Weights of a small mixture-of-experts language model, trained from scratch on English Wikipedia.
Size: 10 layers, width 768, 135M parameters.
Experts: 16 experts in each of 10 layers, 288 squared ReGLU neurons an expert, 4 picks a token, a softmax router.
Training: 1402M tokens, 10436 steps.
Below are experts of layer 7 (counted from 0) of a mixture-of-experts language model. Rows are named router (the router's row for the expert), gate (a neuron's input weights, with its number), up (a neuron's input weights, with its number) and show model dimensions 640-767. Each number is 500 + 25 x the weight over its row's rms, rounded and kept within 0 to 999. Numbers have three digits each.
Before each expert's rows: a language model's description of what the expert responds to. This comes from a sample of Wikipedia text that the model never trained on.

# expert 9
Description: Periods, line breaks, list dashes and "the" after prepositions like "at the", plus sentence openers On, However, According.
router:506502473526531508511497459499516472506473541470488504504528500529506484459468497542477536507527557467495508530557493490485559535516518501495488481496482533562504435538457551456491479530480511469492462479481541466478501517520487481491503477494501507483489524495484506519495492499517479479461497515479510493495507512483498524548526469486436462468511503489488505485505521506495490495559
gate0:458494522498506460502502470513493499482481516465543531494501531538504441524478475515485523452514476434501568474534470460483530519513459497478502512457509518509524508500478455474532488497528496521479505498476525504500534488505528480482510491481553504543486494491504487476478516489528528523548515510496481523496492503522478500475553449498503550475471501514504483475555537531550511493514
up0:531535539508522485463484487455550487485516498556484490430503502496499512520487476546460446503486467483486482509464478464524490508473532478458549545522485502515507525512484528479507546511524512472553492503512475481495535510507452472553498457484495457510471539483530458480472512503500524512511475487499495521484491460458469496473477469512491512537536501494498503511501509488517498546497
gate1:474493524518526518543484495502479492494521497519525524512476453448488451445492510485441520508505505526494461467528526489479516517516507539483531477502452490509528482492480499494483545516487509507527527487493523475475507471472485495502550498511483519517468470448477554512518466517489519470471511480484514493506500484534484462511513480507522480523466522525450543489479537502499503484427
up1:486501484484516525540482462504554506489500507488540515559458505493510510487568513457491529497520477494506510480597502486468447520486505496540503472481537526497539518516499514475468483539501516482495496509494517523503514509481500496511505512468487523492515480508483508505501526490492487544443511526473475480492543473485474509523476520470447516495528501507500477551542531500519479447497
gate2:495483490479499512523501559477477484531500546506431508492558527518472504520446508530513510488497469488488525499495520480482515515508499463489507545490540517493525520451504486469503525513522471477512480553492496492458495525457518465466523506507520506555508542482492516488520497513476479492522549499537503537490477493503490504515549506527532529501484546522504504497537461535516487454539
up2:510526471531540471479518515509513486521506502501488549518513518517492519511495556499505485489470474453482518527475523477502519509514431513487476518495452485532427481514502488510477442489529492461493494563473512520484500532495483533498519472484538544515487504500486566488502488510476497509492484526484491533510461553482491482464494489467544500463470501507534500516489485523522508495523
gate3:525508474469479495524533498524507474513539500534477526504470454476518485494494509522468485531509540499489535454528456500508470502463500499498506491507491526458444500490495487490467519558460484542493513481489528499525510553517505510495543499517514471484501521485486486485486531549497538484480533474484460446505491471504480490515527499507525530522545521533509502480474450544513491499502
up3:522484537483434492494527482523497471496520495468448535492510496502459507516506563537481468466527466502505507508501495498534524466517471562516517491489486536511480518550453537532511508544520512484487491482505524502517568511499535521468465507490496519464548520508459440486493529517538492505502462514482492492482505523509497515511498485442489506492523511510483501461506502510498462524465
gate4:518538516501539528493537514493504506520467528478455478484517506518529511476507504465478503501501525461532506544512454502488476495535520520531474479480506495521546489552492554519498480525477515523519543495504446504492468480543458480467488519514513484473479522529519460484464504553509484498491516495507532461489518517498500509446500493503527475517501454465496496493526547506478480487489
up4:502543487458473471469502522516481477507541503486531469513503524502477479472475483510502525509489504505504492517478470560479492509509473452467495519501532547474530476481526512515460496484496509547486516505474467488507460495489461485507520487490448518487492513473497478498499506495491507487492537517539510492453509502515501534516529505506467443536491496499529493441506517509466503534485
gate5:494519547510493480510533498525503528519497527484507485494526497513441489445475457540533476547432497490498501486544497470465526489463460512522509523476487478472529499493515489497480497525457490490497458505502533473469478484499513469431485506481499508506525514474472517504505503499516517521516497499465469500483509535510456468502569543501552521520495448517489501496492505494532525466495
up5:456476529495489532526505497496517460521504514492533546494460498484523481511436567507511492468489550528506502530480476527502480515514504505496558506493439537436491491510495526531502509509523482539472503524479511517520509522502517506545488502488446438498478505521481490512498510480505530490473501500502536491510459536471542466477497499545494466476511498478486460476486525492490495517511
gate6:481489502519491499463514533467519487511565487536477515508468510528453545514463490516501518523464482526481507499500538496458502521500476518501513485504505527491494469519501490496547517539493496536552509514501518493467487499483546439514513555544546551524535504513524549490494527514550483504562479508513502467488463492465489465465518507478476508490503524513508488456551464523494519486471
up6:533493490499510504476519493510530474441510485502498531529502492483478468549501490502494528481499529485471516473485528479522574538542485471520479494506501502454451443501505497490540526497531464467420481515506517521464495499511516503484501440559502450487467504507529519484515490505495522503505519479507480463441532525471456433509528507485505500558507520552451452530509496517496479487530
gate7:541505527490515509499518463471479478506508503483521516488543461512496490516490476474471477531494542542463562463548565448501503550517480494510509523469518516497519508455461494487513494501484443481511451504538517511509460494531487513518520487527519519532509487487532496519464483506510541490511513500529490504478537509536466469513549482468505451482565525473492508488499480504516512502510
up7:498464513503526491557480502500481504517525481519483432498495513546495465505504479476503497485510543532488464507496467496460507467509500507539515516494511488486450504488494538470518533520561513495508487474504509532511497567504512509518507491463536483502502478505466479472455511459554506485527534504487535490522522484481545460517518496483491488477508493531497511490478500452453504518482
gate8:510508448566507511486490484455464468540492517523482528502519496481501503496526504472500478466503506502470495455481516509521518532511475477493525485469494494509507495483500479489501466544483463508466441466519481473472457482506529498519502497435512513557536532452553486487536501517516492542491526476495511492522451487529496472512519468509526491486516497490493520503527468470492483504515
up8:529475484490514515481473446460467516533524519490520500485541518484491511503520555464470492488488490516537532488480565485529452485484493488507529486510518500487500491509549521508489513490500515469487488523522448475444463467572499532507520516478518498490524518483466478394512517462489491464528497491493503493466517457457499525482464510517505507497484498482512526482523503510474482523507
gate9:487542491502472549473492503486478465529488505512475466499490551527502497504502501495471486504530460488467520485489533502474543524506507500463511458530486491508535491485477484504508520490514467521518472549489513475506480485453475499509532480525490538496491514497507512539506507489497531467493516493506488456493440539507491482540516500509529469535526484489479538448522509500486518460486
up9:480487492490547470514496534510540518541499509519495545503508479490500450534480533524499552536514512502479472538533503516494475464525490516488531477549493523507520534477516480514483481482481516514512516501528554494504486473473504509474425510500509476511499508500497507497442513475516485457522462537494525564516494512493520491523510534516488534536505475519501525500476508496514484519498
gate10:526563506547475511495447498525453516514511459487526531499510512488512497497501497516521500476519482512508510481529531498517489549479490525542484483454519519526498524523473515489460523515498489451488500541487522530547479535517448555515524471536480501551509460499508477531487548499474493481508518516475493498513488500492475466478517487531518537506539472449501458508510487510502553434507
up10:514488466504496489494492493511515484504510482480510482496473550526537482485512460489543543482479506484471519503497526475486497501480506502557479487518524492517473488522538451525443537515461489461497513528530497489503508484498535555503476503488510497477489492479494533522518473482533514507480517505512517515524502512522479448510496516476497507523487517502439483535545517492482500521460
gate11:529480518512468526524542485497466509506478524499450533453521487538467486498483497514476487491501450495485493465461472504505497533500509482505487478466479479518493466484489512514501524543508517533464547511520492495505489500435538474494481509517454496482517501481502534506511532481521498521529520490482485479471460525508460480532514486530519473512529477505499485448502487518514556499487
up11:502527529473473519523463510490508495508531522483477480512524496526502505459513514472518535528485508473491518495495498480502521468521522522508534502441485488496531518512523528524507465495475486547516554507497502517498508472490525486457491471490530542503479459534479483484465480516463487491476512548463469500518529472501516495537473466465502484522510469519531460463467467499500549519527
gate12:497520552510463519484538468510451449461450514529525523484508498523486517532528507513442506478498490523505529474515490473480527548525496528503489518467442507463456509531506495520527497521527511541502479464521540523473536494488521512535527524482499504477447451476501527538517508457493495466458498518517532537508481529512528516479541485473556508499495481491468501497522494523471489456447
up12:466483495521524473484507513505488492514501493521550506525520460536494503506493493473490503518443473463488487495455474485485470490491521441498498534535489493460511487506531476515506530450503512464489513466495501511530558487563499506509469466469468481483492471510516546495493532460500517441533507490502483491430490505480453522476495520496475475547494514490484517534488537511515498547500
gate13:519496522450487547495521518507516466479471504506487501468489478510485505459502535524482487512523529490519498503494467481500446505546440550535513517476485497494514477508476488492489528512489499523477527464519477490438500509493484498497531511476474495496538501472493536509485491499468468530494545456475544502446467504544493529492500514496566492519498543547479519473478512510527584495484
up13:517423531492533532527483503491536522491488528461500477493504521508509488489500486487520487475515530462488461457478507470498486517495490487491512517508503540524491511506500492494491516542498473538501497458492478498529564480529507505506488477494475489530484466518504499485511504521477435448517470492473495472451535501516489522475508530499487503477437493531517439474491502471483509524499
gate14:549516507469511484501483514491516482497515489473492519486478452502497532480518529506545488529491520508456489540503513513513510515496480484472445470496538500439496482538495563490524522533474492510463498493501514522467484487552518510511539480511535534494506499479483570496462510508490547504501547561481521492472432479461494493502543474520531484515552511553503495459486499492546521516521
up14:477512502476468515484506532512446562518509506490501493477512488519474508546471524503540475556505514510527499524519539483510508489469519468528500486506485487526539483507477457483494468515507471510513474493504465521456481518499533473519542470456511498512497518524479529515515507535507488479494499448483496516464466521524471508522520510514432492470511545504457500519487476514497477498495
gate15:500494490517485527528498505508505480530538484509501540497475517504527509511547525485466535548526490479515476518485510464496549524533487521476464537497509495521478489559467527472494478506518440477526509492515472478500459476493546480457504548477498503503460539523500538496521479541547452466496499469516503501500490495461481475508489511524526487521501506481458499532508499549521510464504
up15:475461494479543518509548508507463472532514482509532524532484494502465508515525483507471546538460461450522514520547505474511545520493478506517503506502506548500519517518531481493526490495515504502508531499511507498500524519525502486467465501463484483506477527520522517493517499525531456492452518509517458514490472489508504486490459514498476494511490505482478465490516488486469499496471
gate16:546497510470545480517491454493533523477508505516455543504476500516517479545505479480480463507440493565506474539490495499530473523493500493475438473490470513481470472485454440491488519478509462484524453512529545490498463478523514524498490465512499522505501516424498472458500499503600512466497530520479561468509512534505487492506526498552536511476510512447523481489496494505447499482473
up16:514484522504489494494441504507482512484510524502528536436462520543502464452571526504509525522476491495448466517475493542497496513501511511492431501509489442463464494511557540526445488549513517511536515448509474478486479494465501474514555527462475494460462553505487497516451526533559453480485513455490492530512517525492476524494471453482509550503477512472481497487514487473501428541484

# expert 10
Description: Sentence-final periods and table pipes in shipwreck lists ending in crew, voyage, aground, plus the, commas and quotes.
router:542492536486497519521492487501518486488491544472490491511509531537490475489474471530502493523518497501462474503498550528520466518534485483543518476470491494504520501477539522506469513542532489480469493503482545487538528534536519505481483481501492500490495516545505522482527508433505447460523512545505501488487543516514499497460509484443474544485517506492508533521509534477487528473502
gate0:508499462559448490527476455504445486515460503455531533527542492515525466524502516502523514498492476500479508516512546493523466514541483481501545528515540485496472485532525496501495539481504529533490490515458533499499509492540497536524498486446467506502496484527485498484533494501478530501475515541513464478460489499470522528491489535501517523525485512506521519496514481500450509488461
up0:523506522542463475520489526450511519536486535524497517493530510517538491547540509535516487500508500501463500506453495502493489487487522544539479518470477501456495525524479437442482479503498487493513481468539439532537527481438531532477485526530501514495482510481532490547506463521460513455501519502520527497474512530516490464532501488518479452453506463520507512519518448529509457503514
gate1:506490499482505507473503503515525493478496502498503530510471529489508473508514467511477478501491474527505510476535509531523487502525474541477501491465504511469507524538496508554488516466476478464529512502542527539495498477540491498504503536491557535502520463547459527459512481507496491483519562530507485513486476537528508515494517474508527514529476509486447455515531531535511483549490
up1:506492484489478489490505487482485481499481518488484530520483479565466501530512499510475520485448538545516539565478542493489519499504493511506500506538531484479516452488505497537447501512489501525485512487510495486461519515471468505458482536473473530481505553502497503447508523481510469510503494472557506500511507462521500470475534518482515530542493531496505523527523518510507472443478
gate2:502500490533430527518503505496482471510485488468525489470455505503471492536511455513513494510458495483491522568474507538471495516493470463495500446538508504512461533499493500502499521487552459472489570541461522494532451497473479531447469523449507492509505495511493488508519541491489471504495499497523498499511495522489491494447563520492477528521503508500457498528517501521496488491490
up2:478525547504535487489496506511515495516494488469462490500454501511523490499538464487477496483503471468567504512491529568501480489497458519505518469507514477543494517456503504486504507480524507481505548481533489494504500473547532469417533505512468540517496524529548478494528509527510518562508509493460455494541508488500494455471469492478490484515535499482481487486475514469530509448538
gate3:460501514511482528557505520448496501484493511505536495476457501506517527490507493450493492517515491492500512491478581498520495501521517488510504521544487531528466497464510481506490506493481520484490523508445475476533489537493489483539493510523509464527494486518470478510529526530508522466502482515521462474486497510477482511500475545460474494506492511498483519495537528508475488467509
up3:499531483465529458475499493518498498516465504514477508528487520498480515502498548467502480521504496516518504484534478519508569524496500518470495507489505522497475526529506502496493452491516500504501481509500478509512492494538558541511524512496482491479496520489500488503493480465502489540518490497504507485514514529495499535560542487497509471495497503499484437464512500517492488468523
gate4:500489505489428476491516530507450507500533478493461509515464534451514485495514514504481497549434519494484499516488527501508503493500488530505468488551546462500499522457529490490473444467502522498475489456496514475544565440506493516483532528498516485484514491511512497502516500452506524484512539496506481468520528521457542529509511495519478476526496554539531491481493495497477490503512
up4:479485506536544532520511494521474499520472493502537497512520485474526506482482483498492547499510508499497496508502485506521499534470466512533497523496439500456445558527546529497516536508493484509494492466503520487490472509495533517453449457482562502542498471507529504522492492524530549493558447523511502489503483501491492509503483511467495520458469495494454467474515538500477504496470
gate5:511466496484511489503534502478495468506458514465538522503547530497486483531473464520459516487470514499488505512491512507485507498502477507501470537488552491510467495433512508500492508514469526490461493475527533509515489489535499486521490450487511506524534478462466529461488508459461531551516562512493504476477490522487530508461509500502455524499491565485566533505504515509513487499461
up5:462547513545508485533501498497527532522526476494508479504508481488493455504528531484518529483530508515486475522521543466516514463457538466480477506488478492498519510473517511538525507490510455475509508517478480523515486511507518514505508530498555508496544533505501508534493508533530518551529421440528514495513495504499534506506508504483574481492518486516442470510478507486508519513456
gate6:500514536492485499519438514524480484497513517521485495492507518519508491556463462491497493489514523511506547502461515540479499509506474552541502509474450549544548539509481530514494530455433473520498503500492489496497508531514480473517453509515475486478484499450514485475496495499489507484545510475504452493498490505520488483463498473523474511535497468504503467530510472460542502475467
up6:515509492514531502490531517470511477504473493539514494518481495482522478530504545509496481495488481490499505496494519493497488469522528483451500541499488500491474521485516481491499506472533497503504477474475480511521454479494496477526529495555488517503552571517515540508508536517526560508521492499543533513528507499486482473465519470464533524514495489467475540536509516481521496510529
gate7:485461461445469511503515496538453500475491491512465560516557494516463512517528489465465469491489498547516513459492448516479526530544487476454510535507526544494443494494507487492458501518576504503458543478488475465524522542495499478504556502516485500502511547474503492510552466501480516468482592474509455431415467471480453506488498493484499517547539491498505480522520527559523517507488
up7:464508516512468491538490464504538510433533479513498473509492503460528481533491528491529493526531522536491471531457488506522511539445526490477534491542498517489487516489491489506467463552488479506501547533483448490494505504487493523513491513499476469527478493471449520489497493473519481537501506527521486514491462482469510529485448520540500483534450517498509502496538498490521495522541
gate8:499492486475508530559550509484470510563509492493531513468462551496495528514494487497492486526478498481481473463501517516492541488458487497481478506563452489526487539506503531528465534483496519537461496519497474513547475457519564496520515499510473501492522482537526487519534512479487490493516506511484506463525511511527490482491501503495490537535483483500485520528461509494477506538488
up8:518484497475539538515494505512487532508498455493554515505483475495466493546512476470528521486505542471489512508518502544517466537471492485519522508474512513511558506484505481498489557481527521458483513536491453478491513509536505517466486478498516484535497498473498546487500537494469517488450531530502517523503499464454484495577476518484468481493491523487470548501523507527465480528497
gate9:506488519517428487531485491482495525549550531526505485439502466467486451511529481477497496500496522555478525480495501472474537553452510490498496533476531518476493548502482450486492467497471507504483492497494516536511503505494505515523518500480504539544545507489520535440504476496482507482526476512525500508497515492478505510475522537547482542488467510512541474513490488506516515514493
up9:495551489460527520502516495516517471475460512464524523511513476514490456538526509501510459518500499500503481508507503523522507492482535533457514466492555502481533497503469518523457546428542498503472505480504476511538533503515510553487516515492484517494486515471476462524486459505510449520474523535497490533543504510517504527560459500477450536506508536465477491490503496524529494505575
gate10:503465477551499535476466474483530467509495498480459518461510501518477512487462470468439507510482508488492543468467538520501438530492552495516427496535510500513498496474506492501463487491493432500502507489518487496476498495552492512525510514513482501507501514522488469503525503484510459531484492515516482506437497492499505511518525514525561508503522479495452484524497507519464517502475
up10:484513467490499476502513491454488518555475494540473520512506478452504496505511562509528438529486507448534502545466508465485437474499490489489511481512522520483544514503505463536490552536453463507496535511517540498481492477523443517511459504450493481512525507501489488484491507500473487484474497501469502512498511471494482498481462517467463487484508539490513512588500506500496525484485
gate11:467501507434494457490481525493472465524492512475523534531466529514528534527527514497480523518459502505514516505493530455512486491482501499469501451491511487523476524498523499485526463431555515449531527526477529481513502521451518489514510476527502520498490455533507517502523512501542484508514490520494494507507519509540433466469483514502492531493487470532518467552510482527530505536494
up11:508495493500498517501482486443505530477528501485482512461532570480518474493510512455460507467473485499472496491467525507516495501497454510481521508506487490505484498445457490500489506518476525528514522506508492503491459525500551465548530536517531547438494499511535507505486526484506486504478507479474531449478496529555508485496495488521497513470474472450445486490479514494495455518481
gate12:494515512493500490496504516488492512509519467502559495483471530532478491519539442482449494501491482458519472548501527534476549479514530492502488459517479489516507509470490497482493456508518496501494515501468470513489486473523530507465490549510481501513520474503530463526509517488497537515551496523496504503516495489513512464465481469494481512481509461492497518473479508529506499470472
up12:519523533507528538495482546470510508519455512484540463498525509479531499517517496508500498499513535496488505497517505498535472508493528506523522518480517480469514452439475464521537508472510487477516518479525480526532487502522523493492491495463497505530505511501510515533507462518498498475501502504531552477551512504521511515556523478448479512481504506502502502521485497499478549433513
gate13:510508490479483502529496473490467478515485484472491545479504523574488510535508487463482519514536493499526480511501486542555482489522480488522467506472494512476483526450502512478526456503499509530487510489532475503527476484505492543503475510500495530485558482456448502513481463482519528515499505523497504495491512523469460456524489535507488537499498520496457469491524548528512528518520
up13:451494520528522503515526481440473451533500505449509521455465478490506491444448470527507546517532466538509538458501505492492478502498524482509487508482506469444490484483516464465502476462492533525496506511493491521488456486471532477475506538554478534498492484517477440486488510469529526445501518471527484513487503511520530481486531480478517511527488510497515468502503498534503462501528
gate14:521487476475507491488473502480485506482490489511556546491485520506487518519460437493533527532486463470482505500502501484520494510529459458501496529486490474481538504505522484436518506467534492504483543536469537442493500494461456499476501528485481469503501491468499501511519486508523520542509535531487498456511481510490454454522482523486523458505498498518486516478543539520496455488491
up14:504529479496524512516550521478519492468505472482476499498492519460513509555504539522559484513507492505465521436478541504511483504493470463517565495482508523496517460557473497525571512483467526504530495471496497468525495544497501480486523500503501510533464506470530510496496549497490514476516478502519505514533465489548534514470450483534480491508522476496500460498473457491478483501489
gate15:514525467477473509497514530522483508501469491491479502508490449539475482533551524492483486506516481450526519516475524544501530505559507499514437512557485518451531473508493437511505522498505480548475500465500544508493465480473500537487526496528527567521519486486505514504513523484512500481467494499513528500486515542499506497504529513508517495468554499519484455460511513523471508469505
up15:452548537496555485537492452540482540514511494467496466515496491491469478490505504516510457513463470510499497493522492483465500515525502523494552508435525511501500515496491467493455475482502516502544521512469516541535476506522526487513508527483464498482505457526543508515528490490487540529534512551515484446484527468458501505489485501508484484523501537511521513518494522484498497554506
gate16:472533495489530512471542459505478520478530525514525520468451511465488522502528492541504495515516476477523466487504512532467524541525481542451441567507518504492459496457516484483483495455508493472484544536480478478491481491479477510497465485486480541488489516531473524475484480458488534537507515483519510530476549516533481522518496531475456522485460541508504468465507509503492531478462
up16:569541512515481518519539471517496495530481498469534468494443495503497519465514530487479476520473441459524496475462514480501516508507537530500461498500484491521506522537515508499497490501478505450520500471536492531495478473529552482493471518509474504520495487495446461493529511506533471506480497525522500498447468493538511526487522519485502487500535464485526516483504498523476533503487

# expert 11
Description: Final pieces completing a word, such as binding, adjustments, alumni, Wednesday, and numbers inside statistic tables like 96, 10.
router:504506476529565491476481479506530514491482517499496520506548545503477514477477524519476509500510510489522483515545505437494489523507527493543521495478483521534521557516513531520509474517489499477533527495499536456535464503513529515526488476516510467467458511497509516503511516511525472532531491488493515497494502480509515493462489491529530487481507509498505505506469539508483503526468
gate0:529521543494540536535489472514477523485523519511491528508495503499533526493479439505513485513539502485481518538499503489488523522513479529456459525524496494492513543523482465479509496479542485480475471510462530523490489522507486495456512469483534489479470523471477476481470482514527518487510516496471530489479535496480533473507508495510531481531460529543503461513524470514467501464457
up0:496481495472498505461499496539512536462519538534523536489477496523487455518494527476536523477481493478501504514500504492467481465524497500517492443460530527477454501518456519507490480476487523504510462488463504511507502513497509508507532464484500468506460452537509487515445537498492433504486485483457463469564496524524494513488483522522481488516515512511510508481496489486510470483472
gate1:483537533530540536484459510444509475516518514517486516489550501494524536502475498472480502494498489474520512512505490521539482496462482534483502505502508488535537499508493538463504516483532477421478521548467517503461489520535496512504461485517483478464483498488511493502506525518499504509564517515506498515495489499472484484471492510522507483533528503499501496522504526497543508498486
up1:484513485521528464494525503523531489522532467519462487505497509492463511480499524501495521488486530491519521487511505502509487506486460516503457488504519474537502486531506486470478477486493480442448493545443505456547494538484457530490558508526475485521525450504550527506490492512531444464507533497508511511520492489492534508544461501521522502508504493488493508486500520489487503465518
gate2:440506507503548480501484486473486538484545466536500470497490477520528511472528441469483489461506505528523513494481502460492496548507497492494487496528493491499508536527500514447483509498492490486454537519465562515483520485516461515492472518490519539498497476485472478510473487498521511475494515495479503478479511503475514499507502501507495478553470510477480504525454501529534519478508
up2:523490470547526514532536478464514499501496506509505467516504487512518505480465478538493479487521469466544447510504524462482519510536478535490523508472480482497529474479474485508511478501472494491491518489491509524506516535502500508519524528486504481478470512487498477514510507500526437434468504494482498499504502527522508498452493511506441535503512522505509474482478510495514454505496
gate3:504506494490513523509545517502517460481521518510487533530537471537475497483499519520532491502553515517466490568469500485513541462543447512486536542520490522538524527460488509502518528488519463489499528518485493482536462527459468477494442504510495506524509497495521504509504491516525511485512506463494491489516509491507493492477539487475523505466528487504510482547535471503471542494500
up3:474566542509482490537461513517489507474520483508519493491516512539467505472526515515556469520481516505499469523501513491476547570506487507488460478543509487525510493498491523475500473531481463484496504502487556528519515420477481508489499508518502516514494485491445464564493502506493497476534509451522509549529496475494473513489469505493499521513486509498459470555527503531515491514442
gate4:518509446465511474480465478461523426460496501464484527516488532523490500506511488519495462542462473472542507481475508496515504508538494476473455519511466524479464473518517459486486506499529505476510550458487518497533472522524503504490494493500515467474510467490450526533494506489506505568462476529453480481520516520528531540467478487497508484565461523514477491507518507484513529479495
up4:514499494535520523497513491485509501502491494519451545515498492474509506461477486472493498533512499484478485504504534491523465513494496440474457519491556531482469512507484463467484516507501571472480520563483519487493503474533558480476534515453510490501507486472491510532453480515478520501486501514526482525463499507505476467499456430514522464519519468484516513513477515517519486486485
gate5:473459498479478513528494490458528546470516443525505503476553465514495485477506497483515475477553490504491471551505537491475470505534508511523510560510568563501480507495428543522507534530485499543480487493467464523537509485464503509500494508473493481506505528498485505552495538522458499493526515462538520520502513473477511461486460483484522513524516490522498485520519539472507490528462
up5:480488523500535481496534528501506474550449494523509479513496477512469492500466474524467514481500510489490482512507486507468523503513499515506489534516516486455508526470522500489479505479517510487493499495495500554477475533472514493494511490427526491476475497492475479538516530547476453518521509498522489509492502545516508466478499498502498522496532477533520463517501519486485548520455
gate6:541518475497518522520488513519507467510505535490523492500531551550494544539489481493468523524502485492521549520510513497488499538552488489517515493467528471499461525476490472546507585502475484514486498480427480504514490491474523477499530500486460518479481494480509450483474528520498521504451507517529483510486532451511473461520491500485547485495452516508490505497498491538507494514493
up6:523495500474517504492500478486510498479534553473467509504500505482438521521512492533473479506495513503506498480432464479479512494493552488486475509478483487510471476499461496502529496500479502526455526508523502521490504508527511470493483489543530530475485531497493477555533467473514503537484479495508506543491472544502473516501563551518481466459524512463467474531469489507510520496541
gate7:506472537519475500533524506520531501507498516514505484533544492573476490511542468475503513504510515493507470506495494539501522522547506502492508467527521522521512474481516492532463505474479530523510479512485524528543483442510483477480491490497492487540540478487499502516511504472546521500521523506502507452543523471485512472439506536494463493496497448487525495536500488482484484470483
up7:485457509534526480487482517508535524522506466475503467533504483436516467507500543485512514493464522495539500519543484481522498515496553503496508488490456495514550475511489529524449469510485507481513492476546531488455520448503498476490485527498520522498503477479506531545491492498505522487531519500517500472533497499506501510448529511480544474479500481449488502484504507506505488509511
gate8:510458503486473481496525512504444513487453475509481538489446511516529467528537492464525472525486481521531480477512512490441466528495493513490529523518530533483475509484446482513449500506476534492488514517478526525509497472511487500494502569495486500480472487508505534547478519466454478492524512503481465542481486474513480493489504471482474529489544528498544470503529500484464470460505
up8:482512504513514450449532512505499484559523514514529522486510459511494499479480485540465439528511528494477509540526511513522520457531501511521500473506509542469519534542541524493517530549509523505496523499456492480515504471478498471513453480510452506498491485470501476522478473496494518486478492493484461477498533510529514475526515472552490507520482503504501518533486493527472489473503
gate9:538511537495490486490537546500475550517510519506534524494520524496484501487483505490502537517571506511543475510519499472535513526504480451484496501520505532475481462473467446540466474501492480530489506496532523514513501498533455497485473514471455471506489521490493519523480484453564483472515492551512511512524494493500510490525504503502488487484477535536469510497507511534519517474511
up9:512494507542492492520520536519492534486455515479491468549452491458455452491488555484512478556448539488486517471460500492507533541517502494476478509494493550479477481504512481529475481560515516499490486534529517470476555511523490526529546472525490512513491477513506504526470547480533490513466475469505485484514508483499511530466503537482498523459511533494504515519439530530512497471557
gate10:497498537553506507506507537504503505470488518531488514467549516494493513465506494499495509502544498489534508487564492501508499544541515524506525489481533521521461485531501529524493527432469546489495505522547545481459490479513473481486509504543466493503479501482499534524500547498476492460507511475511540497526545483479533504482482471485491455502536483490453527476514492483498509463495
up10:479547444478521511539502473526499506498527528479534488552496510538536529521516486504496509510546516453546510535511493476479477469481498513502510498509534511494492477531520506495497511502500484496485489474502524479507510501489519492476464480455513478458473502479525474486486502482455477511462511536514505452457473508479470452533509521495450518506489493490505467499484522479492477506519
gate11:537524515479519529474512515474506495516459540534545516495460472544467484521503510522502492496511483497524491460492537497479474501542485521458502513469500520497515478456483512506509520511510481488483499506462479480485492494534506492458476563518460518552487534461487544533477499479529544475471522479520518513514463532528529518491534494520526483482499520495481500526515493478527478511501
up11:498474485516453502520520472474449498517487487472518535451442484494456501482474516522520511465484486526483466488495455518498491515528479499567492488474493468504492494513427493493565509500499507535522493518480509526496537492563553540487560509497503496473496498505483510555478501522539502514507471499522509530498486516565475443503485522501508497489474537499489446474461479507503490481547
gate12:496504515527497508515491498472496488487537490512440497512476528496463515516445501514534475497554500510553491475519499452515505524514539521490530509514506540544495475468512490448457471468471518513489576530486481474519513506516474463549478520484498450439481499493487531496472474494479505442489529464517500478478496491463458519505484527521522453493522478500547481529528482500534493462515
up12:497498529454450531425478505450505446466530535497468462512502469470511512542535501467487493544499474543504529527486491458515503504489522523467458508530496502460477481515550503503519465486514480549459464493486564501480468508487468503462517520484482489490522488495490513499482551551454523523506498537537504497467502496482508498521469488504499524462483481532495529508550495487497511511523
gate13:549524570520502509490478532486510516492476512478524519537531526523447473456519533547453524470519516486511501513491517513539497486466503515474444506493532538540513503536483526484511460509527515523499511488486538520462500508543495496517502513469503457506481515490520495504512500510497521507541499543517502458518491528522540505486491507528494475480481487538547491454477495504515483519481
up13:492485473463472516492510481412517497502465488516446516509476524511496488514502539506497508515517529475522497461520513512490482530507477479505508501533566489515535517546521485485493522485511498564512501474493516474542522551525513535490483509470546459459473492504498512526499499529499499475491496516490529519524447507519488494511465520510512498536506509492500454493468506478465482509532
gate14:535518514507507536504476492481557484480430535501509500511511492532476538470524454501489482466513506531480489494514521515511485534498484503430526453511506536453486481505517477506517520496516519520489510504477529511515520474528495462520506513454522488507450454450481448481473511566503510455533519548466465456501511494498513503497476505523518490485472501535484466493510475480503474465456
up14:517514506529489488467463526501527511499544506474480433544494497527487501466506525491488508510496475491537491499506464497508533525521469441515489525537523524495548436517479506481532490509483500461525551476522528493514472523484515492465450507534522512540496527519416492515486509500529479495528507492509530487536587511512482465533509464492510490562495512536524537483495495497481506530499
gate15:478488511482519486481513516437502514463513505483424484495482500530524478532518507526512526543487454445531520513476517462497494489461536502468493528497520504488517494490494520497465468517560502503498526498461523513498514513491440476458494477460465456522530542488489511524489524493546516478476532496483493448474510493525473509484494485469475472496497511508467449497497514508522463502458
up15:522482508497494512511471525491527475502465490527462539533498475508545482446495527491501493500532468505497534550536509499482564471524490479470517495492485459504472527517472500431490510465452506471463519522529512498554451536563478478507523491492475480446560514513543524559527491490529513508516504474467517499509472500459454513447501494559503503526556499488484512510501515504544523462516
gate16:521476547481514510508489500476539506513489499506530442519513480524493514504483454495519487497522495540488492479491518466523518501536455466471544449497477505523521489490515451462463508526467510491465488456516498506498511505521529485501518496513492451517507471534478503526498538439481491516541509526482484481494522487522476484513452531490480499450519481482548484477528510517520505474489
up16:517478463479444491490524491500512500497517502470520509496515527486509515460503493518470464484450483537502481532461565482511544510503527466524536489501516500503468489498541467504537468497509545545482483530525497509521522459532494525480476478515471531466489499499536508516497512549550491490517506493524494513520490499510504476540484497515519484520521515490533531495495499499508447524488